config.yaml
d_model: 128
routed_scale: 1.41
router_cosine_scale: 14.0
lr_router: 0.000287
optimizer: "muon_variant"
beta1: 0.93
steps: 7911
Below are experts of layer 10 (counted from 0) of a mixture-of-experts language model. Rows are named router (the router's row for the expert), gate (a neuron's input weights, with its number), up (a neuron's input weights, with its number), down (a neuron's output weights, with its number) and show model dimensions 0-127. Each number is 128 + 32 x the weight over its row's rms, rounded and kept within 0 to 255. Numbers have three digits each.
Before each expert's rows: "comes after" lists some tokens at least twice as common just before its tokens as in all text. This comes from a sample of Wikipedia text that the model never trained on. Tokens count by the router's weight.

# expert 3
comes after: " the", " of", " in", " a", " for", " with"
router:060102139099092093189091190097071099076131107056127132128126168119158142119146096138090119118129105143148153124107180152068157123142088100113168114182143157123102080159170112094114069198129164122086108121107135151074167138140082092147084201107152142146130103098153126150110146162149108125089121139159202187163102132180140134164132112058115137151094070125130107145117107150105157120095
gate6:149136123094042180120097173038075112146145134105145134153154135103176128175152149154118167174163158148192130126132130177107144147119059149115108082133159106125116080147141116092103093174180135113106103106129165117115151107184089105117147088137112126122128135122108120138157129187144114151133120135110199153144059134120137116106088126109089048124230131109172077149120127112127159070112
up6:107128115117078121118114178124140186126157070068166087092194158096045152147142125230133132122100157142133100106139104149129148076157116123180057088097123088108120110183138158150118112137153162121122154134104117121115135124098109107103098187145119116078102132138145092134129129167173189173141122178137160120083086189139099131133093081113064142170119174125161124148113101149074162170142
down6:092170128140136106133168106095099181180130105045125185124148137131060120124134123070102070135164132108117135129142093163158089196123076148149156153144147113199101130121156110164139162153074122150170123148114103094157172094144173106163135098183122136126139105150104138062151078157141134169088096073109110072087134081140058107168088131106135095141154135105106126192133172174140097156133
gate7:162133150089120123129089126108178144104136175067155121099116095106084181158204097147127141191122186113119163073104075163079165146091130087144133149116110142133118124118143138125141158184056155152109163167094140122160135127139089094155112133153066091075166147049118111105125094122139156160122092119101122137161169106108149100154118153147162177149166073136158120158118113163036076170120
up7:164200137114102089129162086116144144146171119161102154092097127092114141087149168082146108080152129076105171051119118088116107155143125154102110135159154093160171181165144087124162158149145147131056122148112105165114068157122058134189140134116168096139145144056124170106150144106132140128140036071108113110146185129168166102122095158103158155139114140110168160129112136162147124050134
down7:146123101118150133121115173138117104177217094151113148129075101127117158151180128063152138110117152134145069165167138097122131191118121123176093131162106165150076145064133145092158091103179161122138097134116135175125155153136122075162127126125082160113054041078154100143141108122183069105117090093090141113070090142147126081161107150146116110172137164130172180104133156113190131117145
gate8:156113124111123174110116139038125143133130121166143159190154217121162100119203124143150099140163143145114067129168111142114086117124113132107097074118083080173123137103110147140123083130205138162097126120125155125139120141130059152111103146152103178154043127191166159119131096178134108114115148146084097081120183073151122136169152112098064135095109158083147133101128148137080165101164
up8:119120100131141113110104096130146148144163154140108109158085120139144124112062100124118120179162112178111113108157130063126176158130113128102103138162171116151101098098080084125076154086135157101107146071166131098120150193089114100155164135070110099118107184125088135223044128135090109153137139132146111130179126124138104202145120111098182101187099145171179146149176117140106215111097
down8:170123159180118189132095129146111104114156173105122123138176167157135085096167084152154093101125108157123110152083109151156109119096091147153074147109132169152115098070111036131130164177138136087149074142182149109092187102173190099153144133155080137069105084106100129164159098102153153113165186144128103113089143169117140122132089147110196073111091183113125111075108149111108148168116
gate9:123135199159111080122113116130058111097153156132132176153128136134164172140142141091158162110137140185117107136114145139127128056051102095128188181117116125145149105130137116101101119082130152136180185133092119123118114085131136131097077079185171111149123165126169190131166162161098105088148102153110091141101184096100130116165078090100084114143042150094172123112175116110131167191089
up9:138151102194124079092107103124144168170105137102094201109133166104164153176125115079179128162062135120174138136120151110072129112106098143102176140121095085110168133164198085111156109077155093155055174086094130163108149105179149110152176099162147144102083121120113125201114128151134167169108104138092111100149126119134156146113156072154073116149128123120171143111125162058070103135139
down9:135168139187142063119129149086175130094130135193117092127102154124172106222113087092163134191136126148147086128078097100122161145141134141123126132141105170139127101112073122105072133150154204134129124121201136097108200166091122118112152093105123128121085116076083123123182122108079146119197092161121145128080123094138084109121134116151097132182105117168140149116153103059144077150174
gate10:133111130052104109121166144148057213069145149101109139128111109095161067116094127113087145150141160129127154107099154140085123100077098145173151084125140169139074147095187107105129126109105109124130084135117178110162113105159103125140121109142157124125066158072174157185097201157138103095163183131113133158169145147125159112174167126104143166102155109109140139130208050113119123101183
up10:104101045106092128185174176142099133118142161136094103089090153143133153119062147159175155118155161136145130120107092129146156122099109150137105110121170135136167113152126106123117149197137172170131095126073101070105091145120092092124116152094159086128168123133225126098146190156136108103161111150168124180139126106149187155132077132137137129068081073133141113061121121129081171063178
down10:099136159202128090118105124112174140125105108202141066099156114128062140163150125100119133171218163104114112170163123105144094127126121124117121112087067089142108125053095106144145092128160080122157166127122106116209140112115158159147176105108087154143135081145092111087126096129074173168211162131170117079065157148130086113118138120159141133180142140170128125144093109149163104104106
gate11:197158147111157155145090114129104087151118134061142062184118125137164180135120138122157091156106163125125091126137152089151126148132094188143142152123095193094135120093152133091092163123122106101108079119107090185105139111164122198203119115107134178078107134149150094130095094155156108177077147079089105088110156101138156138186131079110180190109062114161112124126172145154120103072127
up11:132163111141129128075144102157127075144148198137147103160179114116156146113105146169142136102108103143102126140065095056158100097158144137134165148144184158110095161175160112057080129132150145095187084129113179109117145086180134119134106147006078189105111109133117156108153101103152131097124136130125136106102124125140153153097104179180130082080141132073114133136105197143181104138155
down11:100128153123128154164144139111092092156127112163086169121077197142186097149134171075083083132190185114154146131139133158116132129141106131142109103133175122120161127120134118139119103182108140170206037165116123083113102078159165071124112166098069117097170121086135147145080066165076180095127163118123111121123125136125092145156076147098119133118061118120140154144103152211117132171114
gate12:107173151142154158077121106085113119145154216117098147147105169129145175104100153092146130122171136102134139148102125187136113075124140110168184148137125112086106127115090126159104106160115111190064174100155087140126111072200211127065112168102133153175106104141165104141112146114142057113108069180145135104144121114079182068146110149136174123125067122098079159128160133121147117107103
up12:168105108126146117190139089105147116152109117148172092118172140131183168162125210160118059150100073131140111111161112143163124113114085078098098111180102174208142089162168123192125172127117087097150099123095155138175125162141147142139123099062142096075133145134117139131088117126112121114137097098214162159127097095142126144130149096068134082167116088050114095147123085171131145110148
down12:140151135079102113115134147141098140117105128158118147111091119168124100162135145131154159151107108124098114106090091154117118164094090146143119164073175148099117186139129223084165177121117122107148072143113128116128167065198145131133103128190136178147167080074144155079116177118135095124086092234132149128093080151171129091122135104134151112141117093119135172080059123142179069168137
gate13:080205189125169120164103105095188117148095079102169130108167104168192129105137116182102148096118119139127127145146124102137152095124122138180147191164132159141109091108092150080131122126127111136160141123184103116114175087162168117060121152060150136127140120169081190106125090135090145187138094091130057074176164135128148111112084113124122150149051102144143126147082142086151130110087
up13:073174100101114154125182162161119172130050147192171147154130191097169118139108101144112119119169118125112184097118116099093126120149094163110117112068113088088150178094115105083164120103093133103150098107097160143157093103071161143099142069226091152159097193123125099133106137142114174132098136082130140124121104124104168115093128113134112145192172098074120160179116134184146166146130
down13:109193143133116123146137154082120130158095140148147202075116133122140115101091125183169088121079100159121158088124155134108108163106103186094157158088099102117122073098110157078110082139085186167147188109130150177114149158127105146098073107094113169114095094096126198136092186086162158155057133138161135155091119138202164102161134134123118150120120065102170082128175156097143130120141
gate14:063157130164154145156169158088133161142134160123135113125106129184197180127158170109087155085203138101073121118102121068101084152101080159120134143149139134135099098125167144117140135118118148191152127133160097168158129137105202072105132102182126122148078076110112112103101094109134069083117095085174144142089111111120182122122122081072141203164194105145136114137115065131133147111142
up14:143158100160123184151170088121131120059140115057103175165164159149164189131143085119141082123174115080087156101106116133170082150083118029164121095155120134125075152171166119146148123185124188163158103049131120178141158157100143089150115098131139173079145112117142123094114083103126086085116141132120126147138135081105137079151154101117107140144152141103121151151115149170147151057172
down14:168087168098109127064140100117183071132136099097194125167130161088050084034150130112081124127136154135098139156140127095143109147129161130123164110119158144163154172133215135118135155133146150133062102122164130080116159109076139141089116128133120212127109165104097124078104149154139055145128150140120184129128108105065089122120089153166144159159086152127146143145158196111113144141111
gate15:091156064090096114154122188096105131095095161081219219157107146137220163117127106133116110053115123119160140130108148152146102097131128098093111124161121080121164184117159179072116091109167129046138134136171147111084095083078089155149138133120117121150138134147160111116153095098104106127186139117178109116165142153146130164139148104179190115116079137114137101129110142162108112153111
up15:131111119105132128124108066131140128161098135086102072142105111179152140151163130150152103114078143111084153104154119108101149129159121233098114145105104158236147106106144164124167170129134200121062149113100150139163176115160082079113063108107170100192170131120089114113163176140137132154124109131107125095074139057133112093134173118070117154112147097156107172151108156103111120138174
down15:104180117180141161076125133087144175122199124161130177127127140107156125127132105129120117132163065112157107118131116079200143155114129111193157153152162098104113146097136182195151155103146093111098114096098091159125125126137109141127147075100116086120102114189030139131126106111101093066156149120133144114125181113098094121156126227090105189086132122126168177106120161134061123111122
gate16:143154169176151102122173105041143129163146103095128083071151164105156189155115143106076129115106074139108116125132110137109099148108173136080149154195097164131102158114088107137171133189097140166204184118112123123159084122159096150125115102090158155162146105108032168123109134108120191137110164112132134149135128097122141105121136119106092155172060105111135135179127039152141110144103
up16:129145105112117160073152177120117114151110137101111206138121233163104065100130110111123175127150147101104116092116040094130087093139120096112152099121191130158160172129136120191133147145136119113137114168121125113110137100162136105116111127120113125135092155128155187113089108081087135166193121121143145174107086131146097216065121144107118145128187162126124074065105117147152137087192
down16:146099118130122109145075142130120110149133099089121087137097091105180148122098151111085191122108180097121167066139124120146166135181109124067124154192096118145089105152122149167154117125128139170076071112123120158117153145178058119150108187132135122139142127158123110110150166112086141109169115127172189052188124145097073151135084112150152114194129118136135109160163112189029085159120

# expert 2
comes after: "\n", " |", " ", ".", ")", "=="
router:177040143109105179109132139084137094115173170117096122175100158099191148154099126194086131140140131111195160152153113136134119120105140110115114107047153138087169155109122099083119096094072136181141117143030094123159147127193103123074148115097105101128153118122153094098125141074089137112193148114165123175155163115077145098106086144145114109077121117155161137122157148093153119130084
gate3:138109102122182110079091094119080082112134165077099172107096159092130084149104143154118159138128128139143162069158094161170201112096144194102131115079142120098104083231131077161116123118160172153093150165091121143143104109100107083187166163130099135126181137213129129147123106126119146139099084125081114127090119119185065138177109118100148119130132163147173149111157134077128129153156
up3:158072141127147141125130096185125164108139134112141179150101137147188127104125103143145068108086089101118153138081085173062137143102208133110097108153114110130112108086142141203137130125160100130141084037172163090117171142139195126188132127128105087199153092099151111115181113162144052104115150089087161106166112109101117147100121119154167118111140105092160137176087159132094129164158
down3:108117139117104140040174079127085153115094164132115204100113123195120169112161126136140109234108145131123159182104141135083131131097177126134135134172070119144162117088111154156127144128176120126065145169117142139091100070104096076089125143103106166120140174123190163132091124108110163178142091150105076066133132089155129131124110098131152179199135144125095150151174081113131112138124
gate4:120130145058190175102179148135100168138069149115084169146175136195199170133117121091123084135185132138135142136087109107101127132160082175088129071084168123113091101126134135125140145138147093091087115150173136079137116150096136125118087189137096083089150091163148094117159111139140088177177171137144176166077127129111152113155091144147089081107157127192159119111154098081128088130080
up4:123161191142177056151101142086161139109166110149169110181109083074133103156149181149132130129082051129067131080118145089148082133141092142146126173085102162111133175177110080159144099092155118075146084089139091114091149113150150178106149080160110167142122104153119153095147154083148089107134103175080148153137137098095131153101144159092144182137143212090135152162140122130114089163145
down4:132077091135124087144142129115112177091124132113062165094082136088130109171100157211134090082113113149130141081153135088104184139129092097102114079089127156100191118113121210127133107136129094117150118089100195181135173136137089174102129139132171082111155132127108080096138100060174178178119125136163175137136102158078125120106173178159114138139142116192129124097161129148170087173122
gate5:161102084116103149155147175134099138181079122078128101132104136181164114142194102118123149117166101111127131134135168087118128197090159144106124021089160140078114135159124121058180113139116154156175099121148157051098146127138171145101144176138104157119071175149090153111073155109141131151164084069102112132156162105082123061165141141139122074141119119113134125161177173147111137148108
up5:159097118101122120131081144146141092158134110062131153123109146128169079149158136126144173116180143148144163057117141071081134144116174144101083103124178156120116136174154128051143142144130090105121146074119100120169130133124114083134168166184160130123076180135101189085116142142080165182107118141099120174126189143122137112075121125099155076119032102130143119115190204125093104160131
down5:153163128070139130090170060090119148130173119153138080129147140143146109131129083161111082146178111169138139145179150082103082127167110171163123174167151100146137104113133158160154047134128149080108153138128135123189146075170156068114180114146124185071118064100089128139116116159181093120104102137074155106117156145119094165146153151198077123162094148158078087099110144109121112154079
gate6:146077125082104114159106108151199152137145136135110125142143141132198143152133108146085086109079139132090133143170116134118106148139146076061067118181064170095131118145128137118134146077135144114114089132175185110112155151104137126124130183154107134177120137084073158096141112141139152116211129094181167160119150087142181152120126053117061052116113121181097183089132180115135136098139
up6:085148139206170174067117059121139077073097131141148080094113153150169122140117133132109109146095111120088163135076133121210166168124133142170098143148158097143208050143103123158119072154116106117136185110139058094126089144123117156071192165142076131104144100187149126132115093160100088129148097128177138105119132126124177141103153112136139072094108147130129100134157149162141138167152
down6:074103191155080124158167130138153150138154153127126125113151107117154153127104177143155111117151132164176181091115123114083172172140127145155070107153093166146163135056162118107086111130162204131128081097124117125101136083122087136158109180130178159154089168122105111055084133150124142153150096090119167188114073075098081147119080092106094102136162141108157147166069101174133140153063
gate7:096000117140145094184095151122112109131141131103104105130163127172188162180182147129128175119163140141176185138149125116085105154137159145087137149116166125137085128120147107145126110092179120097082112186069089146055103120126093124164129068086170100088127135157142166108145144133186109074067133137118134123131141118126117085141215092147119114135155129096162158116134145091091130130150
up7:146170124120130135116105088143126093128081175111099055094145178140099141118119173175121092166082097158082107069129167148119098098117117182104144146171089168103137114129138138099130122115113119133109148113184132187158172099084117123136119146124103120108081100090160096168095166104219159113157147142162095166099159075105183054158129128065109164125113184149093157151168138098205142130111
down7:079139106149063067155151112106138114139170091146114094182141117134249164139152151173173154081107067056110130122117151058130119099146111115156147139137178117130132165129132123131066094133040086130113138161089138159080170099086129131115137141160122111135134164146112124108154134157162144173065148149140095135124151077081155148134117088182133125132143137150182118113109168085130082159147
gate8:153095157065087106122127152152176178136087134144112171123094171207148108083128169120104079052126120160106162110125135134133117131051092160114114101102138117165147095136086168109111174096098124169134096099103107166142175144164150153126042096058163171173162121079118144113117098180143141083144106130176145086107184123153171105127140140141103096073158137153130119123151175132108146175099
up8:088082148104126100104142111187175126165092192139135118115091140100136119119089103128070114113173112131085146113174160157127163060147134097129186120159121161145187118113093121094174084117144140118131203115198078110168131147120120140151062171086147151115146139135124133116103172118100163069119120138104145069118103047165134063147138121166056196144135135158107107142119118129116185157146
down8:117119115051096136115097122093091117126169120099161154167138168120095102126105103110103142143086147119188060172174154183126126162124102142167109111130135132082124169156119191072152138146179098116120142129130082130160067106112189187179099148145145149181212105116078117096162176155155122094096112088110133103137175087098164069109142070085145075128116181140131128150107155154107143124140
gate9:148112165109144183140097101115127125183107132108191113186103092091117103160104145135106122163124174134147156186096080139118077049120119154111110122165094108117126147080212113178148164116098078123134111098078106146181165105122122090132148102113178140107166158101083123094151128126127129135119102119088185118084147074127114169182162095115118149051150186195157107178123084152125137103160
up9:087057136174132113103095178121153177130160112140169158093113124172202102145097097142132123142118076110093150111082110143090145101163150180172138142129143114081146169132076133130108109110097180167177148150127105167123133124194113149185103136124068115110139122115118164077109129073125175109134158055191150124108107163112161146144046086114123097124165106108118158076161097101113176180099
down9:089163140151167170144119118153119114175039084134123102056154171140153130053116155096081096115126129168081143103175146119096156186143122122130129124135087103139096102134141141106127091109130126154065096138159147083122085128071134181156107146127158203079160152173115165176101116164150113137121069080104131135130095118180130146113113183108109143113138138171099133150152141128198101053177
gate10:156136156083183155140128141132075161117090147077064076142108162141135130149164171107062164111130127120139144149110101133181123069093194113120078148109130143160174160192136164143138114109147078115105117139014105092174135118083069135104143112093186176114135151175176087093148130144147157093138162175137080160154095099140075135128144087120161109098176140121105116150106133114148129107149
up10:097178124173139147115167181085102129081078120144087166154134067075078092143156095164084108138163131147081103129097170156138152081119112146162112194097095136151105157155183147142109160111137132120130071140156146128124100129157155114055143189095143141150152100123124132106144112125054185128076143128176109147145130156124167089037167170166133101151077067131125135144163115160136081110146
down10:200090120094121165136105131126125220149192194136104093095195163165146115128078130119124120091157177137110119150110130110166135101095095084141162087103114115146077131129174123108140069108195097134173166151158095097148161147097130147187074080088137082140110179138139082079081100097137108104117109140124152161110084159143093110145153141119131069109168156155152114078140104123157177111153
gate11:136105157109088149164110174072068041088129141211160152093118144125145127139139049113090148076139170142181117128099094164134160162162117126092177158106073088069077127171099109107105131140138174163145143150055148143137117113143124148148131136169086122115168101137110147113146086107135109192149146114149176092166144096112164128107127148169120087137111128152094093142071161185179105111141
up11:123159097118144121092087160122053075145139150108121178189153114111168114110094115120126149210135166151177142141079148139156140093118120167103141145159156057120142107124154103133125044135113099158122118151127154116120025138175132137134089119132129086159195089116117169181098148160094128120123190134112132061150169131050140134081147172134125082147100137156162128105075114110159137101154
down11:171112103077130153158079102205147083086132157141101136166136141104196046121052108137123091126200101085145134156159180166159094073114129167142139114100103165151148117115107123147105149146159100045165101127160119095123100112150088133135146145169137114138156183158123115185135130127124161138127187105050121119120064114083164141171126138137091124155145114097131061134106096116162160126122
gate12:148087139145156132146123147061157124143104137139172106160070178092166114128076144119097093140146167139141151061132103164162112115142171101118126150143092166169162104111102096104155081181149098125113106116125176199091099101166112087159122079113107132204144126111193117134120138121090095147118084071124121172142068173144177127120092182174091089136126190107146080132154072179132083123130
up12:074112122134046101110154102110137128175149126126114134156143093122174118114096089127156149101205158167180138159118105163164185091204121063121173140104085119132045136139153097117113127105081188147110099126103107117191126119097139124126156035179124107095146117137142112151126125143127147136175155184097152109137122131132157149115152147107087133159174076093182099102163140136091059105145
down12:188144139126115098182070161093093113136170131187111140128190094146128170140131216080058108100148147194174141089172078120107128148110129125107132109148139140148129120110107094125130139074075128100117100180066096174157088115133081167198123189148064145105176150091165156160116140083120115089135098125101121098118179122149136101136137148161121083132154142117102118091122129102147141080178
gate13:121166149163160131168120134129119113110093157099132174144155109121143046127150084114112128150104105115118140103122139072108130137160124125121072109151091117157130119199186186176121122147098190086106112097212130116176091166176081113108146117131134128164110058138148091095142176058129117104151136130100177165056142090100139140117091136157112145111168089090206125162154154153153090109065
up13:119133143143118130145081131176104131145129113096145197128116155085136173097147132159133158152104114172061120157152110132027093174156121096173048107099138093095105088183170118139140087113166171146081153138154119115134132137100101142089090145127100094122186111141194111200096078097165154088130137167154205103102080101066128106086127171130137147138118115158148140148133159171141119110095
down13:057161144116091131094127154090060110119105180170092129124108170122131125092093088166086103119151109073092121116115152116164151211133116099100166101073152123183106136189155138139074117165092195177143135171113180132064122182180125110153097141097139113138146104191103146150113149112108125086093168111085129154133130152106156179139129110156096148129150113152131103170174078089155068150122

# expert 1
comes after: " |", "|", " ", " 0", " 1", " 2"
router:129104124119146129116146124037117144207202169128133079158071136097187168146123154145152130087054138099063118150120087187080130118125150132109122122142089049134123143145105138139125118149173162155139090168108140115105131116091138115169094118114118151096146153126079134153080086102138167096157105128112101114166152157157131062128119046126183167117103125058175154097105118110156104096107
gate6:097086183145119145112200116103107051130120111124166087131123165166108104119113126131088144189157085123118127156141126103101127075071086187167056131097137082168174168091139123126054194088125123094132127161118142141055146076131135089108141091153178121193103072162139105110112149170133180125146089197134148122122121132137143183174137123124133107142147145146118187155092125121157118128103
up6:128077125130120120150136049143109066166099107114103198169154137096156087110186104134150099173077123108154092126098149150144123118081126106127165045113095119091081144131154095160160150089097155145131189097118153141126072121166110140181156149162128163138094140114129190156157149133139171145117130142130147161082095116142083076179137126097139151078162166137171043154092180138156109079125
down6:148151148055179134103137119167101111118130128143095144161119128121228168177142120093080159136178143136139112140131159132112125179146169147123154170165074135104154094108122089131135092109122112111122157127094099133143113104200149098120139093071121146071134101146134118195147165016082099129088162191144160114140100130133126087101067130164074138112101142126124121179144063158119093175128
gate7:107145166116136125094109120057144108133126086138118146184152122121141114122118116090127120143144091145100121172105120182116098114060134102174133185193172112123173136112100087166193148100135098110136152061135114111110102102081143147153150125167159139154123111066145165186062140156127146119102133040111090171127172127171174089117154032148167146102125126111197116174084142138139161103113
up7:130086155152122114153078101106113104108097111026156112133160098139163131109100155110181155148138092129106128208152115162129153161090178092136109135119131131193137134095120108128166121085161147134097114065121123163127179151060120109154179108107153155168092118105096177169090159139104108127089125103114113136136183154179166098101141039128151127150172122072162077140088188144183124110107
down7:147131097103122101150190077159138142092169108172150143119120162134023094153151101170097115116114129126153152144113165138088145119150116151143082069108131153074127085143158131137068130152156130093171149150165143145101117173185117116120103123100136102072186150165102134181192149105177172137132161167110111126101080085065129131143142130139096105097067175146039111150131096105125130190131
gate8:143084089078163178107111118102115136160119151143119124109100149163106095085146102122127109114130127172135195135079117148123161033074120121137146158112174103145121182141115157102079148121106092138146099112148115103135129138149145142029125152148105153169064140152171189103130127161177113186140171163056089091110083135108154137171089145153142109154174056137118161146102163087093158167159
up8:071162107125102118136125078154118120116174097153142119105123166080126090168082081120096187122098160110127116061131077097139106171095120125062081161139137108136177129143060105119145143082100091146140178159143184130117156096113132104132168186157146096161139129135143170139130157152112173128121198039111133127119163131104130142144198116122128154199132076194129115151081081138181126134100
down8:081151168137085089124137171165127117116087126180168184133126105139147120096173086109119052114138129129098170139148139099137130116111151137106133119080137130096115089091155089114216152124093122099105175179106147096131135098101161097156096170175058126180100105161140108101116153120157136148128179106180161130192101143087105108115053140178165106131120074116141191073108116205144100109134
gate9:142143101174148173123142086092119091097130094088096162105125069162172105144150104158106096131177207099070139145127110129112113113073122169066130117177156136130156141089135107134120133106087152078122100104139176155075117130100137086100140105073152095127166146121145105069201199167156192132101167134135080148185087050150140113138132131130130186169137151137104126114096144170109156165154
up9:155147129155151061167125121136147168073117121142203074138069144129028190054072129135127139101097100122188088128081141098176130134122114070164143135133136126124105171098137133153183146149119163107153175117126086117159183149137109153195101095144094141077119108111145115143077131108151074111148133178127149116139133158076116130142129062119154100130129156132140144203155076100147136118138
down9:110125143180127163136148133062116129101150146197104126087143152081205139140138122107119191157120133166063141118139122110140099103091143127092133135126101116117156160125122095098133126099125146127161109190067157143140159093106159084077083171167187083201099092111127150114142124119125176111152103163111118042189124166095139147138102117137137068204138070062142155140105141087109121139165
gate10:177111123125063164114099154103165108136141159131080126173130094070173075093105120106153116125109201130129152154057122127123175125155103083143118098136061075101125118133092102129134165088140174123117136105158142166168151144103130104167138150178122154104144083134085110162142150111182130127110121171228175161165101092150127150126057095157205129133119064127162115111108128109098162081141
up10:101188083142144175148162132125117140148101181140107137183095190086161142150113118103105096185102093113098170128088132128174110132097081140198108141111130172153092103115121083110185144104126079129123093183144159148120184130165157135135168041117139166144115112099101106139136142074226122093116081109064103146101162118124130159138138193152104090146148105098102095107163160095121123099090
down10:120129179135089106096112111093111086078113136088159155139111154150018166124152085140176171123124122114124106117089144146097120122184176100157138119110121090119180162152157214148138190168099131150130118048061117121108117126098147096118108177137099112159147102138156087190148096137156125196135147075152074100122120125099133131067165136129147129152127126131094166101081117139150191176130
gate11:121055116107170162153148130115084131187125130126133119110078110142153105101183090140148154114132070159114120112168056079167116085099082130153230135120137107167146144128177119168135139093099121073096089127156139142127131154156103070100159128191112120117163174133110153115162104126108133146177150156132091145111101161151130049119122193130085158103099162146123143097138164176149049078130
up11:123153125074081108158161073105138061175076141118136178098147110142146120127167147098152146089116158113150156124148148106131133177127109105121112129158107140145217064155102101133102093172162157125058127139058135081132123095148163082092108120093074176109100157141148171136132145156110148125152172125078141147121096162120136112149096135093106150162171100089139190077197062159099152174167
down11:146070088120167158050118179183138121112070138131170159067120123137150107124162098202162126135080102109146109127109141173131200136117105121140128183104119105115121154144161126070066152079148168131153149136075146088091151118119129099136116125109061095144136140128120120117112146209139135129109148065185150166141139110121148135119134078108191108129110136178140106132067165179165156063096
gate12:128109169203099146160082139166144100131116143091150107133029146113107162163096079144149160102109098113102153144107112164138098140082157146103141123082107078182100130143113082172092155083100159143183142127116102077161108159152142149195111119093056119165144161138080106083090105146161130169088118146134159109143132166159121153142098186139108212172170114119090130159084161103115082130139
up12:116164096164129095120074117100171072153149187025155109169127205153119128148069178134116121172153187094108103087157060140155135182075105071135159147159107123175107107132126158134114138095072087116126124118104127107138099124119140106088114141100105118116096129152198136095121174126138129151078103175149168093163150112166147165064143160099126106098125147173182161154111108162120124128126
down12:155145102099195083158120107139145152095122123127161104098135182133046060137091157131071196222121169128129132169151154145099124151125073188149139087143148102180141184111104124149139103145169146115097170113083109155154098126120131075164089090145124101081115160092130061099141127144081103168172134137100087087122150098094116144128138094141132156082088147096153140133166128188121171126154
gate13:149100224102082148104119138133151161118168109157139134174166135128196146168148056155089119142171098202124094123184106093170128183123089122123125136096089134111124104080147125155071118108153120130100102098132090139112108115065135093176132093078097178131133175109140112084122082138142091130118143120200121090140121149161136074138092137129136131143128194191163131094103130075170074156149
up13:105130128140098149069165105056102091109163162111152117177122163090138060102169068112176108146154106213091134142143108157141123153167128162096106148090118129107188175136093051122130133100137098169140148106095075167125148149110094110176148149155123149203133098093137186128161124150085115104121131083099196189147110154157109107122122109107110160058146097101128118152157139145090102163144
down13:156153060136109129124101184176131142127151104066097181099091184124137181169148175097182107202106095122078123150152115160127185125141175122167127113164073095153198145093108129108075148116114111147115110083098095123103125140031112104164126099112098142134113139120135125117123179210095070093134201126120135144132139118090133171119129132133103107120105126121147103178164141062134157110127
gate14:055128167111111123107122180044141125123139073113170096152066082156145158104064161166168115153107151183109164163167136161128104115172094161126139159112152121089141120138134104075069135123136144085103123095139123121111085122122124094103084159132066179131144131078155129157133130208161121090103136137109037114144178146174153145151123117135100126068162114157181159129096169127181152142130
up14:180159094110089128130072146148131107158124134206165121122128087199155152082114165124132098143073177182125113133120127109134154088146105115119134181087105140122162142163146139109058088137102168097117171132102111098153127133110126127133068124098129158141177104084145119130124170149152096084149105135169105168189169098063142141118106054156091110078187132106129144118088090072190148193148
down14:178144180093110142127153126086148126165161151070153178105112111088145131099144070114155154171118112166185172106101165113152149149109148080129145110112098168168129171111129127099096160132073123092147134113088058167104126149141176183119120091152119109082143095166186189114120136187126164091077129120116128153143154144112180075180152117076083097122114107089151132073123081106115064122190
gate15:109164117175166174110121137083155132124155141123110103143073175131125100124120130127169165115130123159092116162127070169123181147109103091141119163174084078129113109190074141067110149075126153153109053095093135148033143147187160176125093142135140101153104139088131121138171124083129134096160147181181083129139116139114105102116144137099209133073109192176105168134127116135085143132084
up15:152174101167133151145145132135141158085114125175122116175121159130141168143184087163151126081066130164061106145082136151165134118118098160198140140088064136133085112154115156124102095074099120136107138103127154168094113179066159140145105132125144100134104126078144041107127144204175127130187063183148167117098119124099098138128120171107140135106117126182079130110172162138115098057107
down15:188177139146160131130152124123116092091130134096113131127136108179076129186096151124148093108170132122160034078087101090148167076170166137109117140163103060150150132106065144143076156144111162141125136117201102127110119174174165099143135148140133149179166143130173129124112123115093150086181148081170093143138169107067138148092113136112116146117094197079130071154082071140099150119152
gate16:157155167095147155090124117126092115102165153138158149146156109075158124121156128074104147047111080106113169143151123158143177178155159122164133158143120114118175104119146159169079184116107157132106111127078174141141163135132123117097071085107124159102096097115134114106113081112141143132173045140092076071185131127157138095207142088113143148159076121116115174175135093064121162091198
up16:163096115132170135165132089131131180171131068163109159100071098149139140119154071138206119143089135177161116120117131152139103119161117158159190173113148132180091148153094095059132125132144142148074143138123107108112088133114144140071130145120089116129126129058146130075134168113177119112169148094078151134150122162096076113067130116192099096112103148185127096180120166107069210110106
down16:171153142089163081099111108126125130108147153113129149089118089107162086127090124121068152106087123083151033140117098109082130157145128069126134130154139151126166110145159126165216087131152139084109179101118144156207158097134099112103068092161095173112110135141199138141102108084126083148154107151182144177125076146154188147141146152164154160126094110138120126105196079146080137137167